config = dict(
    n_experts=64,
    experts_per_token=4,
    activation='geglu',
    norm_eps=1e-05,
    seq_len=512,
    train_tokens=377200000,
)
Below are experts of layer 4 (counted from 0) of a mixture-of-experts language model. Rows are named gate (a neuron's input weights, with its number), up (a neuron's input weights, with its number), down (a neuron's output weights, with its number) and show model dimensions 0-255. Each number is 500 + 50 x the weight over its row's rms, rounded and kept within 0 to 999. Numbers have three digits each.
Before each expert's rows: a language model's description of what the expert responds to. This comes from a sample of Wikipedia text that the model never trained on.

# expert 19
What it handles: Lowercase word starts. Lowercase opening pieces of common and scientific words after articles or prepositions in expository prose, e.g. circ(ulating), g(land), l(ions).
gate2:423524509541540506397502477642515440566500544446480580506486577490468505397463510596423553521472492552512567480551429490478512525600536447477435381507474494538482518531485491511550438501471552415490415540498505461551454568473465490543418524604422587467528618442483473464518508590495527551510460473586576493503510496539398502470538481453525448546539551537605422433542517495536424588464473527513490490586493470544453520432542552494440644453466521531523491441476477568524520502553510620483530487482483453569512488527497468488574404500550434560521526448564447479408536436476514569484543477480460477528485539453522610448494411534600531500446489502469448482514498443393400558545496515468476494415414466525573472488531546534479517545475563601562531535548560465533567466512497
up2:406421507426466503542514532530529475462541526584482509585566516612528499505415450450372448482511495435488495502480430465506464425469560508464422482634509494497554484382561452517480538531417445484406430439507462506427531471547497513501595568589543546420504559452460527442485456572474544416510439495495446518488519467509441505525544559510488534494478572580526473578480461417466533523559486503527401507434478588502472546534563551476529582391514527509622532490404432555515559510462534365544626467535522612474511531526484467532565495528573547456523457518490530477562469508449498501566550546510493571569487469515518490451458466572515524538562510541495478521513494426457497528485477407445603524578479547453551478510518401499445517461470431431541544589529486583555544541557509
down2:475477503553553533611508452527575500476562496473518463421452482519549467473534556516506510472544531519399524453358508495540544557490415490500485457455500557467526484491393596560449457530470527555567541353496493487410397594448481498520449566546445579532485495510471478432482522479559461434469480502515611500506534429534497590487550533522482567602503473420465506483432524417505472429470495477539522454453521482498490457407519487570603480489538467498465510545434615557519441457606460540576447510487454536559498503480509594566458586414529564506527530487509570437451513480597423517517482541461547449436572473639550498489457521504518530583512559480510585529479474490513447533497485600527460410555512532566472493575571517459579481495518414465545545566578537527571474444449549

# expert 52
What it handles: Prepositions before noun phrases. Prepositions and articles opening a noun phrase, mostly in, of and on, as in Commission on the, during, within.
gate0:501515456493484523469543516460607413444528567487462523494556546394553380480492479486529507564417499500590481474470533527501546507607446406425494489382538520511496493476471496429465478462550411617371478552609429587597475474468554577450492567415525493426532561504518497529547523503518557499481501452476525486454493442518477622440486531461501419475553480533481487434595558418466401470520432498476533534463474452501444476530455550456426433487514504527523528495523435459502478489537456492582441441490556520557472495553477541516473497539502554429530490548554491472478396667475568428527470556458377475560480489522443485460540488529533570454483480513552553495559452495501524577516565502508510535418615464442447461429592527560417521500486546509625495485452463507464530486541492
up0:451439524442533477489479448512429488540502435459563521513425494568435521589462539501440426453560465533507487499529430551486527472525477583537491486605490440483542463614447475587531523611402493420615550483423495485428557540500419405540511438532467463448512378518481504474498559529537521504596441565481490472504496520489493459498550455524441490437453535482474553540456458561471584516563469442508499532523556459505503593463489501445553502496471528476409559397422463466491544477444512540483618428538463553505597536411473552524578469447473460576439508474480515466582566380496461539469571433505517548421451580454421439540560505532454418476516431485452452502429493523487448486459526482533470415611521500581556541560481471483534522533489527558390526470548498536587505435407466
down0:530544446419457577510480516458462497467575427432571531426567468454580511590455533497406384393415410432441483426479557490506462504514433494535495370525479422548570479441474494475466567471507439591582509492548523635534441570538514499534501466433526471457496547478535488504525540479468424463411443446462530459442466454470481578589477404498517504542435509542456565464565452578468442561471489459552612521547559562469458436553551414538543499483516522554521475490464539552466572451467509581470571422482591547520535511533561514480415524372519589443530564518451551469487520570488441521527569552495463512493488472480478495458474518520572484504464512467512628546449527475576551437480458515554552509459539477485598485523511495469453526446481485581572402433442491479496528487501519

# expert 1
What it handles: Wiki markup delimiters. Table pipes and section-heading equals signs in wiki tables and headers, especially election results and sports tables, e.g. ==, ===, |.
gate0:452479394536556456454487520568422394501542511499446449469459585560353555407493600499554467510525509538427592469513474526411525482521468586530391490442404620526564543501506490398513514488490457533553482541402512553483577527544509575445356547460528464477446476473612501537523553451510442533502549593490531474505513524463432518626464527515479566547512450495488490511484522473406449464583440597548555536538498497515562598508553449499494524448488488469434523588467518454455488452520470512411468447486512569500564515474524531541536509497499480577527466564468543479492492540433573534483459556495442445595563521562439474507536500469509542494533518429383512426487484561486518467529492461543488526624443482547440483528489519441443564436496570550523440543482480479423417467460447
up0:539507610448431530468468527428577515381465538535516516459606516511620464558473416476448450515534471508553423480494461456553453432489538533468543466499544399478454463574588596578484456543590546467436556533566379458490478545456521481506595575548516508556534504484477497474508508550486586436434454370535483531456537433506596496461546515432513426466472473575485458511503427484563497573517500450504425400530542521494430447477492496602508473486420518515552501506556464559490500534489582448535575588472560433540396502517512521485481459530466505472484516536492510529504471442483452464471527399522533512444411492498565484427535512485439515517454478508620494528506542381483524518519515560538551556416568561491430472495470473516538417522527430427507555411508553560637535468528445
down0:546460505396515547450472512439468565538497497428483562561551589414503560512449527487576484473515542440447448436470435506497521472554516541507538502461520470460572503431529558563496524610515462541404591653560503442506487487481528426489557568481513570521557560523468500390486461487532534366438477549526554470471618385481578515539459413424523522516544527584491397516448527471517465551501438567458490534469541474556588497423580520551459497444427541545488520454548443501489493528460596523451537443489626532487522422470513499416517473614505452497510600557476491561487503542450504465539586446477545419467490588445544513515524479420480554471564446443576522496451497522419447468492526388470439526444496486462488533513518543472518424482485530487490573531537531495553601532548450

# expert 38
What it handles: Table dashes and digits. Dashes, pipes and digits such as 5, 3, 4 in election and results tables, plus the ending est in best.
gate9:522493465486481493538516480433456554553513454545411532487456531515458531439584607498421529479563536445470424487529402623530434480475521484482522508569521548470383453514476499545480440535521452529531508534505486610595538494425562428481536382464427491475515391488562516466519511423509443483501537509623431422502494477398514502471462489512494512479529434576518566495605549529536471516541537530485511399588504551516514502492459584458593563510516539493580502478540526472497427499504460497604511518449629500450518382512462524435446428581486560554586504434482446502542484572551516575524379435493494449507494481488512490482462446524521554467416495544460527533558549510411501465461554504571485460607423530400396540445545506608462511478461467437522491528494501551551556506434478
up9:494504520485435503461570497577537439616514468443548500476544471547559479524452461478524443549460512545486558520502553467471570566493477526489415462456530508461583527595460512509461548457348612494499512490526594478463518442546443561380468596507465516570503561501515546557514505493511559512509481515401529534477541491640494513542475522555544510538529548411441459529456453502515497524472503510557504554422489489491485493559596386500487456487492528571445512473366488546596558445472540511397558567498398550442520606475516453578550436484473430441376548561503566521459536473488531438454528475468509530504488466472516484480554502465526481582554399485490465395495560477540514571518453502477515546382524537550640445592434461462499569422472544521539511503528440522520437508528438
down9:495447683562463543445492484536499437493517522483406460489563503585572500599479437428541504549527418553473552449520496520435521509502506580573590443503482513440437501572537521603517528516485563480537482545490415374414566454577545533481511512426461425464447502583518470611455523394492465516443485443516575486523460482468415523510453470475494516554477594534482487482605562488616483520431534452495480501482443484565484548432436497497464422487505460459431504493463485572542521447441465585526585477429471520544520473494484609491532448480484450458424496500455554461529500492456509570451497436425532623479532561485617545528411449489487567503567485608445487442483494534470511546539491457465454631577603450531557512468483517476516480553485551503451453549497533527525516495495505

# expert 11
What it handles: Prepositions and conjunctions. Function words linking noun phrases in prose, mostly of, and, in, to, or, from, as in "portion of the", "employees and workers".
gate2:469534529549468461560432465535560508534570461457518517542499583481547518496452559504508500513555447449444501450490467525437452581587547521539499460463505439514515484528506395559515418405537508475462510457547407514464518511586394497530548461450596543511604510494429581461564425515544542510510508497520567521466552506563475504456443478576426498500445410522500482535473537482418416535564521623437513503487496476477475436438519597398541523542478505468442558599521519543456557489571553457513501455534493477470585407583420480539490498378522403490479507391545536585352497420464546538470520523477499478462581617486408460523536496479559556459548587579454497483479534485527528500513565519546514521403539572518571550469439504557391559458463557562455497492578540488494532536525472
up2:533459507482516494566570458472473457418568551570509427533455446492452491451427457491522573428542541530613478544542476538532502506442427487432483637568401492455518563501492524424498483521505515548531484508545611420461492493452566465557538543528511507466421558564475447464489561497485437543434556444513495522540482498491555504538480511486462470552508551460495386477548506573565535444415472490527545433441539588553434422494508507542386450432398473505464421459546497412494436417427494534513480555514432457548481535471481470503508588500413617452551531487498467391593533520543580411469576546481531605529473447462476492512542488489382500425544433424535540410468437474529439518528519573490443470579470491519438458446479446527501474545463452394562505509514403478496441498473557
down2:498578535511501450570575505606478467511480539518535558452518529533523612606567476510477408505449504501509518432473546493461450528484441506436531441523520483515513514536512538492575496595453505449499524500496459444558521370620459508524480482430444485466447444483490523509531565469524435490525527513497465445524513398436505533500512536508616519404513544583386549550534476486513522447434537422573461438477582506443561659541483475564532498503504640485448545564524444520486490453485356485587440450445517523514462541530542536468526405465418451486479476546478468588492434402524417416570465493442475442590474481476530477487523480511484467569523542516480539559484496446550538433442507439494532490501593535477515378562515477450501444560515486586447483452525503518638594499495483

# expert 17
What it handles: Coordinates and table data. Tokens in coordinate strings and numeric tables, such as N after degrees, prime marks, closing parentheses, and cells near numbers and units.
gate0:542560552452498519551464470439510552428537423508461515476502573500523483421608471570554589560562545387524506494476482485470500506548507498463455445482568502421597466415490472484525607535549533542541591527479427461501416493579452456511465472467567535426497536469527519479415529411505498427406521604546494544434518586433516494524469542428442503489540450472481547508530498485516381426554532488483528468529457585507485590458459497537507444497410409526488444514448404486524482449522542496474562493471466614477513441505515460452493560373505471561474593581408545537515453578527474439507521530447485532454459488486502501560571442532521594517533439515555563588513524414539518658554469415514437512511490525512562557488433468517558428435505487505438487534529409411536552550498530
up0:516516535512504508483508410506469480370462444552480498437552430531452501491607427486423662488514531501558493512411520518496443441497440491445469415553516468411510528469502483647523532505509490537528511578437487523436471552609523582550449554455442430523432461561482540502468506417501611515512531590458583495575415523423461546523433472498491439551541494465501541506514530418536511538531485440448440538443426487553521483451521465507557533478463523511501517532585476572442493530428501496466544560443482454560487444492510534500446506454495485440534526570479544542505513510500501449531554456476518469525575580436566554600545522455498527463515465623595568546459464447424464401518525542415397576544576424390476505469414548416464477530459492506471578425518531537518449593522515
down0:478483528523604487459446441486443417543516478517552497626524511447512602565542497544504517490435548494376495541590447491548445473431498528409505474420560466469499517431495541451458423483471419467469493507478496502544452538500532470504585456564506437526510561557455534497550605444552569548565543654438446486565526442463521486527443497584543561474524569452497557457444520559543349488429495482479576485555566541581397509538496544471503497507589473530520502603517515557527516453488419490490480505504496463436542647458519421415528455468496444435491523471567565553530349472527416557542499470528596512437537510484532502464477378594500573516480534520442508493545494547523531460510468483477503445541491519496520585534497463576446510499489459520460520521454476488498375526435478

# expert 20
What it handles: Capital letters in codes. Single capital letters inside acronyms, codes and chemical strings, such as FSLN, SMILES OCCC and race abbreviations.
gate2:490556520596516509566488542504443429347563522525499520535478513525511460483519474480506424480480611512425434500423464493402457479566523520475517485483502538539463485502539443507541496524484480506471535498480496477471502495439487475544629523499490443437484486476451463419505463523475569541525476513454566586556435503346406469542538524470470449537499429422544422473466469461555467455592490505402428622440486447556464534517463601582513461554422515493470466556507516432444482490446463487501499510559501389390490420407389520540448532542511393501519509453432443453532392428520495456482538541520576493500521486523466380484542576406484518492536471473497418568515565480448461483514477497560551602528438486580535520535524601440543515537545587534492507510475435514550587571579471
up2:379477552466516534520478480483531464508525567572505433468494532551558486519468489563535518527536422536513513531464545573553428503458511515522516455511429467514481517456415502449419568421418505519544471469450595464566394533451453473513448501554466537494419577498465461534490503524447497526519496464525565542470466563482482486544494540588557540445448564440476535475540460517465490429480574450450499487554506517572519561412535499439547589470480584554423426533477477642510381526546427490553517597545468603496465507481475467482487539527569571399464436543480495495442544522468539504433433574519480530463513517527516480507513518535516453400474531448424506636503477519519521617364531548453503514481516553470537477491505611559392531555504520473592473440518416574490573667492441
down2:592398483623446474553536459527483517431470512527534611563554541489499504534488528529552490520491532536488500481534442531541471516527485562545549533533500469475534515479574521545487423484468575551452502569630518484509525532552524560478607544475487507526560585396488499579574510398469547496391507502501536580479422537455542466475435508519471446455550455551560539679506580541579461464463517502528461450509529500498515515514509515502522449500506485585525443411526530445507493497483530588505408539500498479519479512561476411469531443674510474457551500550543515440569462459505395501557388466592472530529527522489503514482434507433570575435480396600549560404404516479539538522481484510474460500483531468470443605609523487515553587452588512483536495562508521495566474521472570

# expert 40
What it handles: Digits, labels and W-names. Digits in dates and ages, field labels like No and colons, and name pieces like W-ad-sworth, W-ad-i.
gate1:505547523547545445511492568482514404460504506434468554489427516396491541497550434475429429409449492482444518387473513514486406549500458495536531567511533462457503516429540474477485540508532488503643510453443522546558466500534565514473503466464630437493563480433550470444529512499467435515541546543467519489446447467550551623605529479487498520518441565495475542526532446529532551476425349512569486511606465536582546489570469590537523524534511524369494462508528440560543494541534493475580499431459486396486556515556559542472484508506523590438499534458578521545515484439450509523435496580484559635465522505420393506536562588485458595544501492493554524563602567540567492424483482450471518410476572527353470508434475460466427541473480515506496507479532513452500490485541549
up1:558473597517451507468575546551430529516484542509464460565390510476534555577511403523513491495524390555484534469461567546564393556437477504540446521527552351547537483480550498514521463486477517476599525503443549579535490562541481594405418484504497409498560524429506517365526509477491409607579517428503512492473485484488567546563429513487481522438456528490451598457421499552498585543474449518533449531588462506532463486503523503538452454567510497518482509466567478561501452538511514420551505401437503578451485555563512474414553607495510574449457578538496495488453518529466532520449518539550515544382517530381434488457510573410419573645467573424512487506441554475489526495449405445475548476499596528416508512485506491522452527538502478512521489475499534566485515455531511
down1:461463506608457673508528523470494511523508410461606458532482516539464441531499546562504564482523515563505517418511501552518492449604503457412538457536616485545427417493538562502579435432471504449522447494508540448481461465536519502566472567531549552477542510496492534470467524478457507493444544507421560357503472489483475420458515545511474544471576501423530518529494543501444462451471510473486497525440546414557447526507528502504567507544642513542592466468522468490498522451628479480537481563506462462465589533511453581560541555535536573525412422533455579479463373326516494517496462529591564483567545573512546524479541441509568457505547550580484578575498438484470468495558497558536580529472529494441428476546513558465504594475498463418495470539437565550464521459549454

# expert 13
What it handles: Name-internal fragments. Word pieces inside foreign or unusual proper names and surnames, e.g. Ash-k-elon, Ste-ff-i, Budzins-ki, T in Fo Tan.
gate1:563552485493446493480483546525421530495524487566498488551548474526484542435483453511430541603439454495508426455468503527508474551546470461518441516485459481532635488479602579479562429399449510636581566509464468503463444559554498490479442536490504510518515477452474473501564514468499477406493472578449471513461430473507460490452566457540634564546427482543495483447472503507411472518453466503492522433503505465385505412577493535517489542445548405614529556479550449510504538471507507404506576452551437568517468459396596424468504465484432471354464548427505423481522490561501574470525494489411588403513460398507493522495500420504508479512509540578444459505561587510417497552563463581514467499439461550555505458491521514460491434564405454449512534569448421473430534586512462
up1:518511490490427573459521507535450436505505480493497507507458473529472533580347481510439523545441481448528528487480494513470444485557452526556526506512488504515635431480468536503486465431497515637530510414556532443474493610515564335500519514504497519536545516498478479489518479437527508426575442487369544458478460493429516424563531433580606512501479543491626497521482543499427469523548560480494494433485534410425514434574424539517564586441575428574612547429515492527503511450515449400534576432574417478424459453458481432483504536494451477365380596458475447522471482526533520502518504504522519458536553431501481509569587507543480567528531499584500441526500465495430538556488432523528589477499537490521558424513502496480442462516395520452449553540482477454529514534517417
down1:564491546518474566524590554600418524441483441538441521514510577524559458498428469595429436484452534473494513583448536484461473428517520521458429575508542495488557465493465540547485491503528542433505446436496511461519503523517510551519435509428488530413568598459434490450523459515456635594467533506447447548412473483565553509615605492601559522498531488441566420429471467488539526496474443432555493463455507521507550514507485443490514425535462504456547465406510632501418530475494491511472512561467517495547581422562510485552562511394577570475554514542452580533498507431455413489453452516494487471458517531488495508500400519550518559536414505545607616507539492570512499539453481545492475578462539455474530455500551420499445579390415527429421559458477514501493403518473399

# expert 32
What it handles: Word-start fragments. Early fragments of names and words after a first letter or prefix, such as l in Leslie, un, stud, coll.
gate0:407440529550398474456522457502516496540507528529508511451551571617490522439553480496562533483557537547475477581549456469541491559461605415451472477430563501481594563427408463564538547525519455481486497520446569492500406540437465436512440437561483460596465516503582520452539445625478487544494542478658512571486523510401523439556474537547398484440513497427516472518509509535450453521541413503499605495491445523518438560488487604537503477451497561532519426564468564500471528476571474516479559481451561501530450524483550542383445498457485594495501535534506481500550492483564468408526487470524478481457515397499565513573420577444504523591482531526538365551564558563527576413528596552507490528492529434396520496546519494553505500445477392508551566485474487526494500485554450
up0:400451532529489525389508513527529500480520559538489414496589532585498482426471518459520498551512459469485538487480480405488467486498544450466445570394500499487576634481492500503479504504495453470442492504465545500491477501393516534529463503472480531587489546505532528414519542556442494559425530452655539590496457520446606425536451477537490545511434511440575520453421473539513476499593480484561613502575439447552452516469532596544502504516456517548489506496556553493511544456589462515470485462501635480538427471481591559415415529465600595510426580574501477503454489572505486409518422450467496490462535459518555476537485510539559516531434416500598491524510596550627547393512514536528567515475468433449507503461514529616525463502430505406533547477522563479448494487463428
down0:505628468522484467606428543371456549582443372512495458517478534498463604512493427420468460515593517477504497483503470491531513506484522534446541462521457500499469531544536474593459492491509636529433527527481490505566538485439421439551498586534461481438538467502620549460499478426558497554473439516511510473556521492532485459468392448461441449488483549430554485414499531521556517482467428504478492510487486462510498485492509448469446455479505513528555438574522371456528435474478506459442512513484499516513464538509461498507427530458470508447443614486502549545565470426454571438506525451507550480388442503434524579564465546521503417458519614488454483575616515523409524486490443393522569455518502558495489493489439401578500539499621558532565533547487378578528566397576494

# expert 29
What it handles: Word-initial letters after hyphens. Single first letters or onsets of words right after a hyphen, parenthesis or space, such as three-b-ody, (C-NBC, H-artmann, plus hyphens themselves.
gate1:481546523502628450480472483588478455405563551463568493518541505456465502502468447512540377518514456535407517466550493376559375485433537478455501488478455540460545498511544423555446519497475486493576451478500481505511488476504377496618434427582434590460543495459449542432495452421489527475501450482498446514515548492470547577540554472542524540518446432534582467439479520553449475506509579542555455555498465473520386488473530525552517517527469482490554495437568544522423516490492464521394512480500461584537581508492530477611515464497505557566537537472539566510488518443513514538474520422534534544530507494437340395559422359412543463569503450439588429567440477538433499465587480481473445528556530472419463585549523465482543491399407485502479493462467519514507476569485546
up1:477528500507577453510448521609527488510437444499484499494535478435476471529498583631501491520503469533462524506500407444427450460551547549516495560404465507520568520616546415540506543492423476516542528468463498495488446550434378496466451456536470565546486492494595501541498499508480460517537445494529505470474514529536451536529541577474577558507463396626524522438539529549501489523528486532558491603618465471475456462495561472493522547543490520494492465551560524477538435574546392541465470467575439489586504485458469494556415456519476485416547571473482444542435590491451558627495458398463526581546476539484515514564564481435561466578485480502513506586440430480413542448602509502517450511618406556575464558539459446467494522383538581557460448483460443602535444565517530
down1:468540545503509496490522488433435492457466570435576444471478452532461612477493384453496563460474523508552449531403460444518484436470543437515469493582511475494527501488643485572504428476544571522498548518417501462474398539479456544560539516467540469405575479534471505523474571428505555513518451515416475497441524483433529524506593522585451444421497493509557464567455589517503462515483462463522461499449534503575493461443541410525549515575390484518571522551599468374510483468520527516450508486448520501586516495431503441538563526531551503363533499518540566522462578520556506563479527474610510514546601527487522506481425410515525553478475358390591473440578431476453488511473492557510538352552460445579500516551422452455539477528500507563570540509477537489519443489469542

# expert 7
What it handles: Capital name initials. Single capital letters starting a proper name or word split into pieces, e.g. Ro(os), N(orte), J(ohnny), C major.
gate2:580508488491514583523575531348525570455396489568483535482535407519485466507489457453495496470553577491607540467535528570528514512525522511432534577478579462465463614508493479563400484543444441573506506461464549428447513439486486495513511467523551518499463429488506504451542512488474509443542471477505549527592486569537454468526449526452521584406437519572570495529501490456495554502444508629563513495567518546383585507465479521405576563524531558570507562483469527452487419490417504542502486518449482441527506525541584468413501498512490556557489474506491515411505439552513568532449538521483443383470458530523463522514455489598492422570505509500535582421546515477529472410494463454497668444415515518517473485483349515456479507495545471507469543492484508614539401588577547
up2:601523491516467565586549524416505548506414540537454495459478487526502511487497456421527460476541538479592485454493541553455408522505539551516521485484546419482496566593595560573382409561384459541519538564464482411394542384485445509589541397594499510515550428506592496492638494476516504462529484534509561553532524505541504485509415566499530534439365521518534457533446493458454521476458494555569478494594472499415588526475515523426557515532495529554545566519512566496566453518474500538520511530516527494526503480491490465537521473480485533510412421399529552431539462556495598511480563529435467464549389512536490494504458529560465491563486528535459544437552472484523464438519478450499602553428508533513441519584382538408509462489535411495496505505503498637541423561505494
down2:506458505548498480507485473376524426518499488601501504469440538520549492527550445405539534538572532460543463527447498573479502564439522484483473419489526513457535512477515526534519461549555462462448589495605538438471522420537417519566407576555495542457481535486605553517539577533606539516513438595442545488579452517494586453426454482474399556531512529418519474504492538475478578414473471469516573449560576514471562582551456547398527502474547447461638538482560515457524439555417529387521495544543487449549469465524571517493512415417545481553445474453483567527525557549479546551393525493543426414481452497466460509559532546530503488538518536489505553341543427479506504499519557487454510479483629510526509516430486469433449481518478458449507571565448549553387467507544443

# expert 63
What it handles: Prepositions and taxonomy names. Prepositions with, at, of, ( and initial capitals starting names, especially in species infoboxes, e.g. Family: W-eeksellaceae, Dyscia at-lantica.
gate1:521550418368434501563518497575512532507527521525496494562501491461515482507524600540497596568455541480435453441604526436566532470533546487369454509490508489454554557465578615537504464468489488555486508468503541523487550505512443466550461365551509517501552470462489550572388484387430457397499439512496540521508581455569549535536528462487408498480498528485542549488463519528451448483501554434492549533575472490553549376462418406510548411509521502628439543526470507576435405494529516494550550480585564465567476502569517473558529544527549429480446535515503562421426585477497476567428529543430420554529455442539392448479500475514559469570408559496450503541427412446478501451464537505546533508520485575522566562458448463537538573502464491494449476457427485476507550546483518
up1:448453471526495455542483548389431513513562556431543498560564567532557487464489507528447523376448476553509432503517477556480525473482515494499504539583455548553526542527481576500449544506514580459493453598447485445441579486503570463559555445527540469518454525524549510514535476581577505501453429483593443506451629540560607520490452510592527463375461502555518519518520505477479501458615463603483413545561560476471509445489433457532502475453567540614495519469469530512472465523468388513550468602552512527564451415534587498543601579454460494476493540450489480555447563520520530487508455554505439487478508437454498543508492523532471530369490606419456446532452511463526493584449463545475543503473623573575462553451467568518551563530500385493490528591528486605531514518555516
down1:517539445556493528543470531455630570472493456432555501525546489453493567561549515526442419545545504485473463484396527530599434606455529450409467479528487519485545487475538455502425435524475457557437514528510477500473480433493507527588533408449569427488476499491464462474514496438501560525505564443466570502474403433452532554564546517478459578479532555497452593577533488543516564567553502415488584447462532470601505509480567390507578649453579473477462427499489584466435548552510550584525535485389555506475445515536533477503545459457570575413509503503493517504421548376477485487393453458574439527445488447529481449504408395486473400527533531481518534577458483528519506405572531619510484508478522502505542469514442573507491554434479480582515503494508479480452553558531558